{
  "positions": "learned+rope",
  "rope_fraction": 1.0,
  "parallel_block": false,
  "init_std_qkv": 0.041,
  "optimizer": "soap_variant",
  "schedule": "wsd",
  "decay_shape": "cos",
  "batch_tokens": 32768,
  "steps": 8796
}
Below are experts of layer 4 (counted from 0) of a mixture-of-experts language model. Rows are named router (the router's row for the expert), gate (a neuron's input weights, with its number), up (a neuron's input weights, with its number) and show model dimensions 0-95. Each number is 128 + 32 x the weight over its row's rms, rounded and kept within 0 to 255. Numbers have three digits each.
After each expert's rows: a language model's description of what the expert responds to; "mostly gets" lists some tokens that are sent to it at least half of the time. This comes from a sample of Wikipedia text that the model never trained on.

# expert 33
router:130135123137119123129185141113064136136142150167172068127145136102100119112129110115118070146182142155145130153076126174128153141098131122144174161122122143141067164164109166091064128140118174082124097104076162129137188113134149200158126163127064086178035125181123099132087074069102151066
gate0:143136122101119138053169187124179138171152120178160085152076173120113129060112117149133176213089126159125128107085185124107134073102127134105178124136062141105155105125182130120134085118074151150101098145152136095139150148165153115171100105167084165063090134171102066174082105098171142094
up0:115092133107100135129138117137162130139101143106164130113116149162134162130132100157138170151145082124124128110179075136025120109137154206075094162125129105117123198140157123135122144147113204136129161148128149145159130133152054117100138093099136097089058123130085114115171086156096112128
gate1:103157120090092143126136192175161122141135144135191190167132145170150171146093145126089098110131179149140132131123120153037153071133122138117137092170127127143079092166144134115142120155093134062122125112122149110134171126159159162147083157134078153097076108225112188063124119081133145076
up1:102163160154090132098105173106138160198109097133089121082145066078126099130150114159117125115130136140109112130155174127173121105136114130162151149120108126185152173126159096109094157113117112166118096139164150153088100191159067107113158087143121146168112147063136074136130081141169117112
gate2:195094166056107149080185168104094119238112122104145121102168082109137168117138104087110075156127182108114155149083143146166122130206155105138128126100137093162118172160119103135129115097097137095090138143135124063147141137181102188157126089134135114165086122107147045180087104113129133144
up2:148162095114192175112066101066090165118119210168143143152131146163079135127089098111096168094180066121155121152153108111157107132138092148210148144122068148127169164115138142136102123150076124120117128197144115116125112179079107090134143125120141125165175111174111115134135117125134113108
gate3:108068095101122112084138087139135134111158098117087125087153123155125138139144082165136149165127094150121077088141174089137130145177121099136097099199150153176078149129155101161070125142134062149129131171135171125118160138157099133082176150117104147207138166167147152107133131155146086167
up3:167070132158136120095152124106086089093117120129141117093135130143113125133126114153150107123055100119148159197149083097126191089170088165079127176125139130121121101152124094071125142107149060086142086154152164101140099123156137068192129160108163155130119062105123085084126078152130091106
Word-initial vowels and letters. First letters or vowels of a word, often right after a quote mark or parenthesis, such as A in "A Choice", e in eyes and O in Overture.
mostly gets: " A", " e", " I", " o", "A", " U"

# expert 31
router:155153089164129165140095145130125145136132171112153108192112119144059120119096097183138133156170168120133163168144132116108122140149125061172109139121159143159113094154108094146115098148088141138088155101118160097158153121156133113176123158160086102102109125172111133159115111105109149095
gate0:151183126107118098100126149116093136147158055119166142079067063081141111091150097148103113111068154154094177137147144107152100138119180058138106154120159154167123094122073138131143058126123123117126111135129198090123131136107214209101085134075037143102117137160108122148106093132109153111
up0:143142102080107150131113084097142098139111112188095150166117145173187097161113169105162127174109133145232125092091122112096147096171071093120097122117117174138140089163130155163085110149101107133161101095140096129158149085074120186154146076204124094142084102117221104180091135121106142148
gate1:143099151116123077119129165144135144147115176111152109113149146079116168163127125114159096171099144112133159110115099153172127097154155112136121183097084180149127119139108091196157115126117122112117138122115148136113111123130138132117133083093169159094099126074118049170172134181128173094
up1:181146139159114185068082126094130151091163120157200106151112168132120133092089129148123167222150141100166127173194106120101149118145123171122132163118149088135114104167113120135121165120149134188110126171122125098123152169179152103124107157153079119148107159129094130152121173143088188135
gate2:189152104155121107103167090092128172140116076137183075168107170202117078103071137155094157123124061125143145143126105080130091142054098088114123174131149095161114101094071169195191121096105166153160173140114103128144151101180139156112138129134099134122114157184127123100066128108160145169
up2:073134082118053112117061102090091130091138068125103094167147130062093132138116209126164118090123116121114151112109136068057124117151105122140177139140128107132135168123121157147128179106121140127142126076172151125124125189116139142098049147137099132159169186153161162107119186133129154127
gate3:143143109038106166157136139176130186168078148099113134158122145151144122150098102163103140082076136081177131114115112088134131078150191060154120062093108134138143139133100081154161125168127124114126131126121174143148116145099132168211165127183155161137088180088105111087089148134071118092
up3:160175042098113122118116107066094165122121188166144179132157162155172163093098073154161094133163148161151083159079133134162124106141103077146077142108127171142042099105105095124140165117154148182189098138130064190116075150117136156074111153172123089103141147048159119170139133135116116144
Articles and possessives. Articles and possessive determiners before noun phrases, mostly the, a, his, its, their, and possessive 's, after prepositions or "is".
mostly gets: " the", " his", " its", "The", " a", " an"

# expert 46
router:118194088135106116117174135137135067152149201070140109146147127147128089156147103119158126142080154100205137126096192139121192115094123142142196210078160180116079106196132121106110051119126123085139118134139157104129156130127141168148143151169098136147073194133129138129094088090190162019
gate0:141127157135074101067087108054156142132167163199160171108164098116149137136145133118116149137158143140093113107110152164160110108139194102104111126177125130170060111055119125148119141116066087142141096142138075199132098111154127164118113140160076126126071111083110089113113168166096093135
up0:098102133164111114141093117057124114101120113131112181160177077105120212089143136097160146116182111187191144103154153150064147073122074114115136115130091182151126141153121173101174102074163169119138104120085164131174118098094081098181114136130134073113138153101084159167108133092139147111
gate1:174112149138132118166147156142074116177108115113088116160107114090159209123173183135119111116105114173083150082085090140137179137131078135091076130178141116108146163065096105163150160130144121136120087163126091109059145149150160154154195121122179077094113123114141159152155145106119062144
up1:126107122061199138166166157127148133167142129082162128156117134094150183149132172080154092116123134087134120159114199155086150183145069125118112146152163148146150221102131098129136168122162103096136079131149146167131136181123133123167157100167192070171140112068126113116104102150158121105
gate2:169125158126137161135116159153181173151189112131137097096093056138190139092089097142114094163142123150112139156070096155118138127120134057176138081144131104066163080165158130156093095137124102171180203098102131099129130136166123240128073143073165147139166058168182137152144150103115090126
up2:132144147153218148176157125139122127140121123072102127125106124111155078133116200129150161146105141168119135095168135163175125050081096112189166116135115155190133169069130167128120121143115117138161091120034111149097153117109128131134093187113130108190085101092101144168080158156096108075
gate3:124132098161120177152139103093110127121171080161158072160101168159076085111140130128084093104105099142141173155158105128168120142096156127149231160145094165139159121188082132140117142150101102153135240118139097077185122144182098128125162127137137162153127132114133146066131118117105140103
up3:162148112085131119134076180168122108098093147113162146140078073085117097166114148062068133143120147152115153125108133124101135160120120143129136104155111083141137092099105122050097098093199156154113112107133133080126124113149145142142169149151104167131120154112078153141121100136129185148
Prose prepositions after verbs. Prepositions and conjunctions in running prose after verbs or commas, such as into, through, during, with, to, until.
mostly gets: " after", " through", " than", " into", " before", " during"

# expert 25
router:129123114153075173187108141141103130114118083130144121174130132156109085115150101147126125101202102170121187130080107134143128148114134066156109156159087147102089121159156106132159173118089174148025064123119149094149190089109162152138086115102070141170123210123170123140118134081179088162
gate0:101172112136081182130114139080120106134138105140122151136079155178089159115133157141101123161107106121127132148107129125158148139111072125091118136110150132103174120134131081173177135131128114164146112100142160141164093096106102140155076135114140116160135097140134143128110169194144139150
up0:170108104138174106127131147191071164170148123144066151134122129114077123076082131103185104161082135150181150081142177089181093119123128121127106083147169111130134157154084107144107098167129183112161112076156098142129145135102151133127178136131132046070150146085064072135153118119142122078
gate1:126116075128102130159143157120107104137168087099178150134168149102178128126183139138144129146132104115180154103128090172158137117100131079161108092122046190147099114125165053105161165123186171130149118142171145111178106128139166058167093137107172085125151099139045077170086156093104064124
up1:128083162144159103123132185152100140098152068111111145148103177146080148138142122104128091136121097152160077209121134117107177120121124116108135094109130114143166092175103104159129184097133102147143207154147160111098096105150066107173112122122083159168106120104101142128112178165128146122
gate2:134143127139153167099161088068071068109131133089104096126153092200143169117101133090200136173118104163165105119099121180177118093073125145127100100132131167113135108126156136078125119179145161146124167095111156121177113053116129143169158121122170070114094138136117144127161119068112083138
up2:099155087105068107147136172166148130110121136186107087109136198083103173136132198168114087116091145091113029097115137154124156108101124134164158140107181100101120139065141147100122088139150091048140130093151174141101122132151164086122143153114161097120132155199109098168098109157147169196
gate3:085182129112198106073154156166046100090183063180098114110139123167112104110188116139112181154137167114148085154130106139163199124083174098170123108072118168120085132077106105124110064167154117186188123142107134117148162128090132120096065164134094162168153133138076103169155112072072151126
up3:107121110173168119098163138118100126149081121168129157133108141079112136141156110155060146122181071173133143124077143127134113094116087151144154126135165117137188088116181131131117109133052134136118157144079137145143132143165109135103079127223131079187131119140122121103177093106108152195
Foreign name endings. Final vowel-heavy syllables of foreign names and words, such as Sanayi, Aleksi, Kuala, Amelia, Turkmenistan and Rotulorum.
mostly gets: "ara", "ma", "i", "ana", "ta", "ani"

# expert 6
router:151159096164124183161140159138092115141112098144112133112210100218159119113070122126193132201169142153134173113126137158138083097140087068088107136133138138101122071138082087105087153125127118188122143145128156149120137059121091142166093188149110132164141165171193110149077135073177123084
gate0:123121115116023103180133166095146124102139148170167090126162100179186141078117108091069133138143121135163086075114180113125082141118052123146149110093125133086087186082159064178089131113176169151119093143126133141115113154092101151122095151165126143119168123176114131112147113151153121088
up0:161102164093153164099086173105161117144157169105075199146146155103119130089106103171140167200168131107134136108141137141142125187142071098089165103055212105133078139130119104162178138188131076075164101149116110097177131115113111066215143111121128103061137146115118109141133165106178126096
gate1:087102147130085123153143183122114070100116143156161083115139118142133067131162109109066143112086143142108108092112139183128097102105151118088089068148140167118161100162110110085166118131104143193160170134087131125142113137130102165135132041146119111171152141125108136178104149072146175134
up1:173138061129152158120118108153207155091130153148177115124074165117131072134107105162122104135098111161130126107153167101083216123173128132145195137172159191134076121074134109150173189104131157150114155091158145140134087160147170115109117103145180085137159143111127139138118135114123114154
gate2:150163126147105163123125186147151190130109136139145118177129093115078160125060088151166133115087144109132151112142128132125039097163148121184177073169136203146171197113143145149066121146139090173131132073093072075087135107127121128145116119135170114182154137147135107091071072087109103060
up2:124087146077119099142156130163085082147129142105113095162144116154147103130088166185166125155090192127147075111131168097088190096124108117142118174183126108137091116093151094156084138119138132091102091176117082124116086018058117190198136090123128062122096100125053150179070106112190097157
gate3:144114084142158146209088094071081092128134023107108117097160163128173082104037105122177133139073108136106119130135176144096125113160122073128100112129080121122112118114120127108060109169123118112153118149158120124097123096079115131170128165141139110138115134120172103173158158079105146118
up3:126136136128144152077100094174130060152106118109091181133109144135171117150120146094160107111126153119118172134167130111136157101109158077124157167174093154158078114146188091096062116133108151167169205120103197137127152157101098080086091093060139113148102126124072160110182099103167101098
Latinate mid-word suffixes. Word-internal pieces like in, ic, er, at, ator in Latinate words, such as fasc-in-ating, Ret-ic-ulate, hosp-it-als, Coordin-ator.
mostly gets: "ator", "atic", "in", "ific", "ic", "er"

# expert 26
router:120148142136074165157171140170141045108114145103132149109137123112145070078092141142148105134162054110158199127168133127112148133132112151120147092114103102151178107157149165141160104183096159144113075160194173154166147116129238111093140188136083116168170168116160122164143113138128108137
gate0:116204075129187113127143142200097133105097127131092107150151112171125133096103124115113181115080063117163174156132128132134141148169147095095155168105148092152189114116128068128111102081118147105169091152153126138164098124136138102108126191160138163136161162114137099183141186155145081161
up0:109093096151141100164140126128129130100122109109134186098195190171077101138124142142126113151121115158147159156126193142123138131168106095083071119156113157110124086134101107111184140129160092086111167153151076134098186171099148213109096127119101125133087150143107136141131152138158108141
gate1:137137128155117171200128145181145132117117096099131109160022146167111134070089130102184109153100062098099161122125131152087107125098175142104148100109097113097116158111136105130138120117133112091089123102185135134135132143069175174047099166113125140103129173123158119149095137107183082179
up1:099145142156099150191088158075099139125088175093145160126102070191141091149153167140116141081131112169142116163103116126076092120182160157180118156110091111161158131145140154166131150101157099096158103084160127215137135111137130120128137179185155120096171096142103096169186121105123161091
gate2:066113149133074160114179133135178106106107111148208120157087114159174155133136134122049121142100058167123169213138065112136164123061154162135116102147169187151162136138175116109175104124087089135151121136111177170124093070102151101172164112150166113131105224158102134108095152140107123134
up2:073131108112127191171132146108091059146159091118099103060119120202122139058123197115179115113145117160173096108079077101116166082149132117151121102128109132074144119161156096181098117157106120123059118104128170081136152158082074105090112128137147116099105144098136159119097124123109116110
gate3:116132129149036146085116158130076103096160168094136146156183128241143115136143015125132107077131105132093156172122108158066083065134149112123184106101134099114111127108155157151102121192122081185142153170127121154152162125153141089102104127085086129108107091163090186141071107110147131171
up3:128061181119142111148130211136146122163178141140162150066127152144148130163156074122090064128120143108129102138118083148108083167145081157127154168163183111127097127137106144103157130093094148170166131105123175076088139146122152098149132156089105123053151114029148158137170097109118153100
Single consonant word pieces. Single consonant letters or short clusters inside words and names, such as Whites-n-ake, horn-b-ill, kid-n-apped, absor-b-ing.
mostly gets: "n", "b", " column", "field", "ph", "mp"

# expert 47
router:139148130128062089137136148176141096129130174096154081166147163121125096077071096072099156127127184152104144146141174086119158179125101084084136142084165124112137126204164157058103130176143146144061061128121199144155132073121184154166126145160157113141163161153127171137119122119144122079
gate0:149193146155149131175145130095088104165133096163113049164134121132086136065153114129097141159095145111201128171158134108095030144105193146131149079127116108091097121112114137147145185090117123129143074074106147094120146115115190140197080132152156182107133125130137118118104161117138147196
up0:094125182064123104083137158135123123123131184158169095170098108083092144166140167124176117110104126027111120117177159155176159118164115136081121112198106167133147167107142142142115096100140089125108100170136133137086156134137106128119170087115086067154152142110169093096059155099081120134
gate1:084122150101150113135112161060164070118109123166120177120085110107139121136108123110113090164147158129129112034064063113115161155107142172113151150146105164147120094103075165058141060136139116187155145053134111172114091094143124153139132112116155156140148166126107126089127147166114184114
up1:083114115077142055152141120112196155146062082111169173128157196156115156186101165089128134122182153085126121097123113145123117120121123080141116122111106157147117138089176139170119094103110080164142106144112076178128139117072147117195072151124059188156080159190198127109143064101155165182
gate2:152210124111132094204134164126141151086136134173163178168124102095104155104119170147116043106126146169119186135175112172050107148028100199115123163121113105109138154146092107053136127154118131145152133118114060148123136162132105098156098121116108116155185164102097190074156137147062099068
up2:106092157149137098112160143125203179164104034161116147172102157138178088140142126082100178166154091082108106072119080166180135121132078168123115093133098142129145131110118169182073097203129113159135098120108083110089145063140147112117126127149111104120164151146142137178152095149143109118
gate3:054137100113128079104138163164152155107099182062142142130102176122177125135198109138107176095097139113103151102110102095112140168134156128118135100107158129113168124096127143133125111162144101117119162178180147143130132081095175186192148146117123070164143119105142182062104125129060069092
up3:221091138067156134149174150178107142120099124172139063183122117109151142095109123117175086128105113132141134138133154132163077162084172124116195116142149108145121198166146106105145111135165116123176145107083117154152154159162081132144179204141172109061111207108124082179100140166139163113
Commas and clause links. Commas after introductory phrases, list items and digit groups, plus conjunctions such as while, because, although, that, where.
mostly gets: ",", "),", "\",", ".,", "',", ",\""

# expert 43
router:171136148189113169137188145116191104108080132129130127127158160127118105095127120160118103165083097150153114134071178161112148118121173122093137159132142212144125091077106138118084150136137104121153164137100152143131154120118147106125191134135109097171151105102114147209072146110095099115
gate0:176093133173125148123148135147145088045090097120145106130144133057159110149166121179179175163139106102157217115097118116041095144106122137168091156149154124157090110172133137110145112096193136113157168137157098079076150178173177097111183124198103085097160139130147145118082139040138119145
up0:143150126168148105199146046108143148150078150166148119155162090143114197141129122188136132061150118157156130095143101081100139128118098168107127134128062158089215131121148123158092166148068204126120163155076103175176192122064136157091134124161108151079145084139172125117151121135108118140
gate1:094078128114126089133128120171175157122124141096123130117148144135095029161135172152199138114088109119198101155071140106125136107163122064126134133129188159103116153092135156126163138151097099138097094103165075102105120138150156045135155195125097130135160144116175168109115146077133192127
up1:128161148113121075114080127090137107102128119099131147152200157099155125182127054086134142126203191153102166115099145084137159110116128164121173121108137118124179125144146169117100103162125172056167141126111159115154131107088222053179125134099112175126160107091142118079144136097127140119
gate2:029165127091158130145135146127159124143070109158091143088115137175151127157115142130084133137183125134222135109136130093128129116168133111138131074171088112050072115123109093080148129176077110100159089106134133136189160178119066152121091109143146124114092141127168110105088128162124141094
up2:122116112100100133131183088090103114220180121124089071130080124110112144102054131137119168129112142103133141129106120065124123126149104107105120120111121162143144113164070088136127154156169106094151119155188143127156173152099078160200101068138107207092127138100147142125104118171137175113
gate3:118087082128109176059178156066204122103141143134158127143175123118106082118118082143103123083118123112150079064137145084131166113138159126112122089103039157165105083160128162122115114144104219120136186110149137151147153119151158120144168137105150164175110092113057073186206131110131146139
up3:198132140112103157132202093108131139107082153117080078178159091152152092158094122177179108188151117148119094144137134126105157099095122076146166146124086176127087110150078071131065098170109121114165163166140103181120141119078157129096139082070181063129093176128053135161168124074084132155
Single-letter word starts. Single letters or short consonant clusters opening a split word, often after hyphens or headings, like d-ubbed, fl-oor, F-ormats, c-landestine.
mostly gets: " fl", " dep", " d", " rec", " r", " cl"

# expert 29
router:150167140143112148133124118097113136149100122063155116162155159112124105109052095135148102141157174167151183141112137130065152103079148099134209146102114162130108082148211146099171166066122207141127119151151128088147130128109142169210098120158055150118137112141061141149151139120161127089
gate1:106108185049092138095147117134150081092110110136127100145174107055090127100088125172207090166105160122161126135093141159150082100161125115130094173124099089134118112147115066125112187162158172151197121084140182156112089133141050139143135152128095080133103106120105156072146174152146139066
up1:139106154135157186113148135147127131145130168196145131080090157122141174132090136083083143139116091140080138150146132099132135130137174172124142152090142155128163143115213058139119113095194055122123137099134089129118158131165129137084190166121155122064122122112139121169092096120106145131
gate2:164109107120128124094145112102131120199162174169126126120143114189106149151048074113084116119152177106136094131139101106178150129155130128069110158145138154108153060132142186117156104160112159184132147127074194142231161165109091131162125110145095136204122123144098157072161127130146142132
up2:123151176140142123111141071137113110112129096191099135152142169155107113163193126133134169110115169096122098095200096128182109083138142142121186113134153121105080131134130140125163107121038075143135153055112123087190161145183160085126097156199150167157125052110111110174171154115191108056
gate3:112137182107135156179083101099160096118088139164167117130169129113140123131092098092136152074211147137029092082083126101131115068134137108102114113124079138094105107167104123071098146124134108188093135137166104134069158129162151115119151134119145135152110125122129185139126162149096131138
up3:132107138117094140125186115101108160104095168126151127057121099100104137129163115088097091096142167180094074121166122115136138112177068166158083106139130140205147141138113156105086132171095143127120145184103163157164128105085124183120144115072116136154128074063138099068111102146180094133
gate4:114110145158161144081139115112106144099120124123133148142118163096170118102156124115150134109137149112180091088176187191091135134174096100120138041065145171066104157151164180167146133126128113100105128184153131086112158121129141125172100108118077128122156120141128116100109129112213150118
up4:111125109144141191174160135118129108135149144145171152190134097131193147129107075141156101098195142115077079068158174084135126132129091091096163151140101158142144109061139147202142104104122090143187121165110131152152146086130184182118151130118138117147126139122140082105143181088169115132
Pronouns and clause connectors. Subject pronouns, relative pronouns and function words beginning a clause, usually before a verb, such as it, he, which, who, that and thus.
mostly gets: " it", " which", " who", " he", " they", " not"

# expert 35
router:133196175134095161135101131086119153163135160134153089145124145130125101114153124078111133142170083165130130151103124143099149164112170092118143145124169138148074064129173116110114107081071113114068091105166148132198161123167114167130142105101102094107157177134190185090189173084165103117
gate8:110151143142116135137142105164115103207087110112083147137148068126117106114177154087118130133069102094102186157124133108121121077111149111145087165134130146124124086082105125154202109112170099155147079172152120094146113131138158133132166148144145152157084189108153010152064170139146113131
up8:173088214087089126168114128202138097126115149129093131087142127118142115097159162183103122079117079112200137099115166152123130129138147068127073142151122132114102134118104100144100089118114097074137107113104169125196173125085172093138165152138107112174162142150114140113140078104172129184
gate9:148143175129120157091128133122174088119130140125076124099085116095130114109107104141114167140176091159047123098089156123145144051162133167155083080114127118126083094151117119172079096152110103138171164140121167131120155116157102099137101118190159136151144198100137103154116096109136110133
up9:120089135091152140158046129100143124153171128141092160071054153135070133132117157130102149095159134155133156138105138149128118132129175108107151154124122116091116114172144100125167102149100079147132120133137190156111072119156129153125102105183137181104104121142107146168138102123143077168
gate10:174134120158107165083112104113122126147135145112133153133154087098132152125145048176119158164180130108120098173117154154148098114131143054130128169133141111073148117094181070173103155162049131123138132129093138126033091090101091102119112104132168209124081119080143133080117090045127127084
up10:140094119150153141110096103119095139163146184132145081150145116092104165041082140077127095123139133149142153125148099104152089121148186126063129142137132094121060182109140176095183120153143115078170057133135139173101107176016093140096092161150181095119115134141108115126128101157117143113
gate11:113120092092091153107163141113106170113155164119126150089136163115127160086162117148120119169038113127099119137110171153101146140150123087143094130163121123084152165102089160178114101122133140078075119130178099149122142146156141110169076132185147082142076127108140168110150111156112063135
up11:160123145153144135139131097088117150078117158102155093143091139083124102091127105122119090178111149148076115090095136096126133148143062137199112179138139089138100167161152174165122157178146120156146168117212128089107131067162159133197190113104126075159128101136117075120070106147129161102
Name and place starts. First words of proper names: given names, countries, cities, nationalities, such as John, David, British, London, often in table cells.
mostly gets: " John", " York", " David", " British", " Canada", " William"

# expert 18
router:139140106144159173109127157093160038127103149096132111142155137149149111107107099162156147169101121116142131152147093159069127148157171114119152196105060114098072099189147111107117104208101091101154089147156129163147115165161139132127069122112128082150171205109124156116132138110157153108
gate0:146124125112122142125105121153131094087136139094144099103149139169109103113058066137180112125142141131126096122122131203138113138168155116192146097152109136138078059155135154159134117184094097157147109130111060145152132100168115143118082132113132122129209185120095089119153118152143125114
up0:119125136158096119159200187117145139102214105167072075049159122094166155148085171144116201153153072141126141168161105091142113098148133159168132108064091132068106174110107096122099123114131135126123134149114160142144130107153101161092175130156135106127170138134105131170115109130169113123
gate1:172128139134143146146158150128191140104140075087121110140128098147167160126177168082103100095144115124128145111140153104119134137171105105088108190095119172084143118128108125061121085151111101113134090089134069134128166141117093107102109120088151148163129182140093140127162073153184102160
up1:071153171133146162121077105167146036114116102071160133137131109163120147168125154039125115080140149104076142106116113151125130126186124119058191126086120126137152187154147065083091139133158034110184186122196127112147160092144129170103088172154123085104082121130107134089122148248195132171
gate2:202111125116088141095162083113121098111131079080111106141143146112099114161056154111119116082058163069143135128121074115143193057134170109119113102122144185145118089135145156134137147189131126163153150066111136134153156134197162095100095110085157096100120186125160135119104140147104086114
up2:170080110116098125147134095115095111120151143172144122170214097085115073187137081098099093129179121176156134133127086136133145083129156114110166163143100203127069132119147161165181106176106100146101197107112124145128188162219123112135118106131132163096088180108085130052139110177178100213
gate3:137183147154087128166118114126050105085136182175120091077103120073097180127086198157181102159092163111146112095128142196111082089050168136111160125167108119120084133126144098144142095113090146159128127139136134126129075135115136143142139143136158097156156115124152121124163141056143153123
up3:083158113100201122098064160160121151183156164082205107133117084139097144064117108100145203122105134160165118139116129114190136192072129132159085093132116137138184102127117146119109117105121107137128099172130177090116144182092120175123122082117112066131076192143107120048165031115135154155
Prepositions linking titles. Of, in, by, at after titles, offices and infobox labels, such as Secretary of, Place of birth, Species of, Communist Party of.
mostly gets: " by", " at", " of", " von", " in", "from"

# expert 41
router:135141136135075144118146162056156103128106185111154105157133130142116107107093121157219116104118156151169162155106135173103083160119184088098129185127141163046117170140092122141088150071116092160085149146105124174131112196126119158116118046136079106119142135115155199132091167107099096127
gate8:042176108121071165094136057130082142134152104125135125198154095108102107119177105167129096091162105123113114172111108108117068155175131185138146121110166119126085130121114141107103161112122112141153127110179096163163118133118133158151140096140151118126151120182127137202188137130160129142
up8:089100118142162093114101183162070077104128203115179112100067133115163133135104137160097133128129153180058105122160126081114116173166138150097082105131139099157151100142181137126107131135157136181108079155182121144148131105080157169184120163137173044145101103174112105141133088145175143117
gate9:074134121151075132216128178152137115146063127133169107129113151132125162132120119166195161188118190168182147165086180174084116174136062129163073107110089131117132141138073163142134122129081120132160165148162092100144178138131127101133128116166149095150118133084106117122118088083125121112
up9:169143109160167092101054104179130043112153147148120177126132112114113082158164138146160108123133117120168122135170171130176112134146147082142159116095148135119119196099181117086112155137080105138140105094195072095149140144131138093121162186139099148112129108178093117150082161110127114142
gate10:084136125112071053101117153109146130129145147148166146114143085134134129144137101084116097084127196142112113171128127095109125133124160156122143163093209139107187176139126108152149111170168160079119181131136157175107144109081080164181117130138076089159118103115164115155193151059144097166
up10:101073117066078119095178172153114119120087108087136083100141135089126136093094129180083086124123176170137104152148124124115051091114144146126107132152113173136156114138130136153117145106148147133084171107071155103131142136116142047110139147149056104158082112092152177148128144114220115168
gate11:034145148129143105088113112178157101111151118153173098177163109162128147144075082106135104107106144104169094135124135148131143139115211174128197142138115116114133108138119117159164139134104124192155128059126153127160203165090142125163172088067044092119066105142114167085104129089135096094
up11:082131066184135138139102160144170116109190157151158147159146180179168119173129131123155155048132058131150185127116113118149141195147159127159129161165135145093170125155120128138098144079143154120155142067155134174120081111138113128139117093111124139178074143105095136059116160150111126108
Adjectives and superlative endings. Adjectives and adjective-forming endings after articles, such as the -est of longest and guest, public, national, American and mathematical.
mostly gets: "est", " public", " national", " general", "ural", " local"

# expert 12
router:095132109142140146170158195044157125125108138125132115161157105139127123148075105140063136134102159134141143150167138185101096076132120124141108113114117101097121177238112128133112131146106147184072075173097150159180094140113169167177085130137079160123136167151162144126106122090162137115
gate0:123073108137120122104100129119086153166157184130091128072115119098169164097138136069078155116128064120116083136117145132142125088154075077141176141098071092174119103156042113116056169099080095112100106156100094151142161147088240167129150141088106129103078140098144137186175149104125157098
up0:148059181114128092083182133133148201169132094126136165116089127084097081151126097131160167157092181142118085153106093132173106167077146171139149098108119115136143074192123153141097130133127138125076127125132133117098106106134098152162173077154080088142117090078100071117076074155164136073
gate1:140135133104091139141174182094135123105189107123097076187150071099128150018085047064152155147086089125156108078076137101114161157129139147116142123106094144129086089119117168121101122144095106092090094091143167122097082169091104138126104128143125104174146141119120095150100100169091187132
up1:125132147121172150141180128115119091090133114165092197111125169095099117130105072114146136125165132118156084170121071124138172116094103157053070128149099094153102105152140139138129088103147106107135100138060148127104171129168155111092154119170160126210148144135102104139115169177129162156
gate2:107140182169156174089136175119176132134121117155128168133140101106122152107144130133107092048180136112155144203088096122116098078124176130195087094084087108116122079158158119144072104218104133124171189111139098085173121114132095135107159120102148168113120203097074140088122141102088131050
up2:116122142172103132120118177110185152139145157079125134117092102128144135146083147133142102113103124112088128142130113154124114105153153197045057163151155146181089150087160083090160120158174159084114149135110129164168108098107081139133163095142073255099154094139075141149109135120117169119
gate3:103071135179097068142148074148135109191159110165139128114160117136133161082191130060067129118099136125184125104136141142129103134093114149153086150128100131118113141149124101128106138150181120174174154146079080086168126092105114190061095166097176145132175147157169104173163091191096127146
up3:045201129083141155148087157149118096132170083130090099123117092109140174140077147124151097173163123090128139138142075136177071130150164096097155162112181157072081092155122209097155150074123161115107192079095132119233120174124155173135098163121174120098139134082096112165122186120134104097
Word-final suffix pieces. Suffix pieces ending a split English or Romance word before punctuation or of, such as o in logo, es in refugees, ion, itive.
mostly gets: "o", "ition", "itive", "ibility", "prise", "ión"

# expert 15
router:187155104154166128069129152104162108174107135111173113193122111086094097122109126114123110173123123154158186126126103126131102134101161163087153147163192163117099170153160125127099107127073170178131106129142136132146119087091217191137152092162093156125165098112190128167169141090139137134
gate1:117137178096100138088195144089141114152129146173155148159122107092093071116177085100150129137118127109170109125133171132079144100103064099225135143140135148125133080153151173130159108121071084126125079111178125086204167157130128118114123128180101139080180155078149124140080161157141116104
up1:144190147098140139122148162107218105073132102101158125124127150087127164146135098138120187111166195147148158207127188158100148093081148122162191093105137169207130099091147134129125100114116143139193089129085100131141153104140092217143161093111142077155136033111180092156130110125174100165
gate2:093170084148176141114149184124183126180140154110112078103158127127074135094112174089133088175099122176161190145135133188119132114098185120084065085166124126144142129087178082193129166162105176148144119116134166127113148149097180138157142145130078110183145061081141087168158148087166099118
up2:139141072169189094168116099104060144131159121115130149163126124103145110147083169109165106141137098116168137128150152093101078174151147141097126099159100124077131141099108038100109172102165134122155093136105118083141184040136091225130118133100129115121145148198125171146147145097096103186
gate3:103185080183129146150186131196111093104081204143121180139147169102150093162104091119126090126113095110138074164156138109087179099115090159146149131128113088147116180075155123095155117097138137140184118154058109166146126166082112164127126134114121119131090104070116128123103134096161150176
up3:110186082149149086156120103148155083105120184110123209182106121150195158185089090105101100150144150101099113158099110212123144122112090060150096098095092106116162182141124134184083094112111140107107067210132109121144181110101140141140191078137162136126147064104122168173092150111142158136
gate4:164187165085191150096135151161151118169034181184158109137112130137114107098107127134155131147146099089099134092095190158120128135171094136132113151143090120123060168096153115125139151110105123134132123093175113058096071157203136183180064123105148140108116082137188147116166204123138211076
up4:131115069083123126173190166094094132125148131102144181109063108152133150131162181058113107138140113092103128131151117117119141114155122112109101100107161160135100121159168193167103159141127184145186106146092164125139084114159027100114121127160126097126072100094123176108126101094152097140
Mixed short fragments. Short fragments such as t, an, re, and the or sentence periods, e.g. Ul-t-ratop, al-t-ogether, "was re-elected"; weakly unified.
mostly gets: "t", " man", "an", "let", " re", " brother"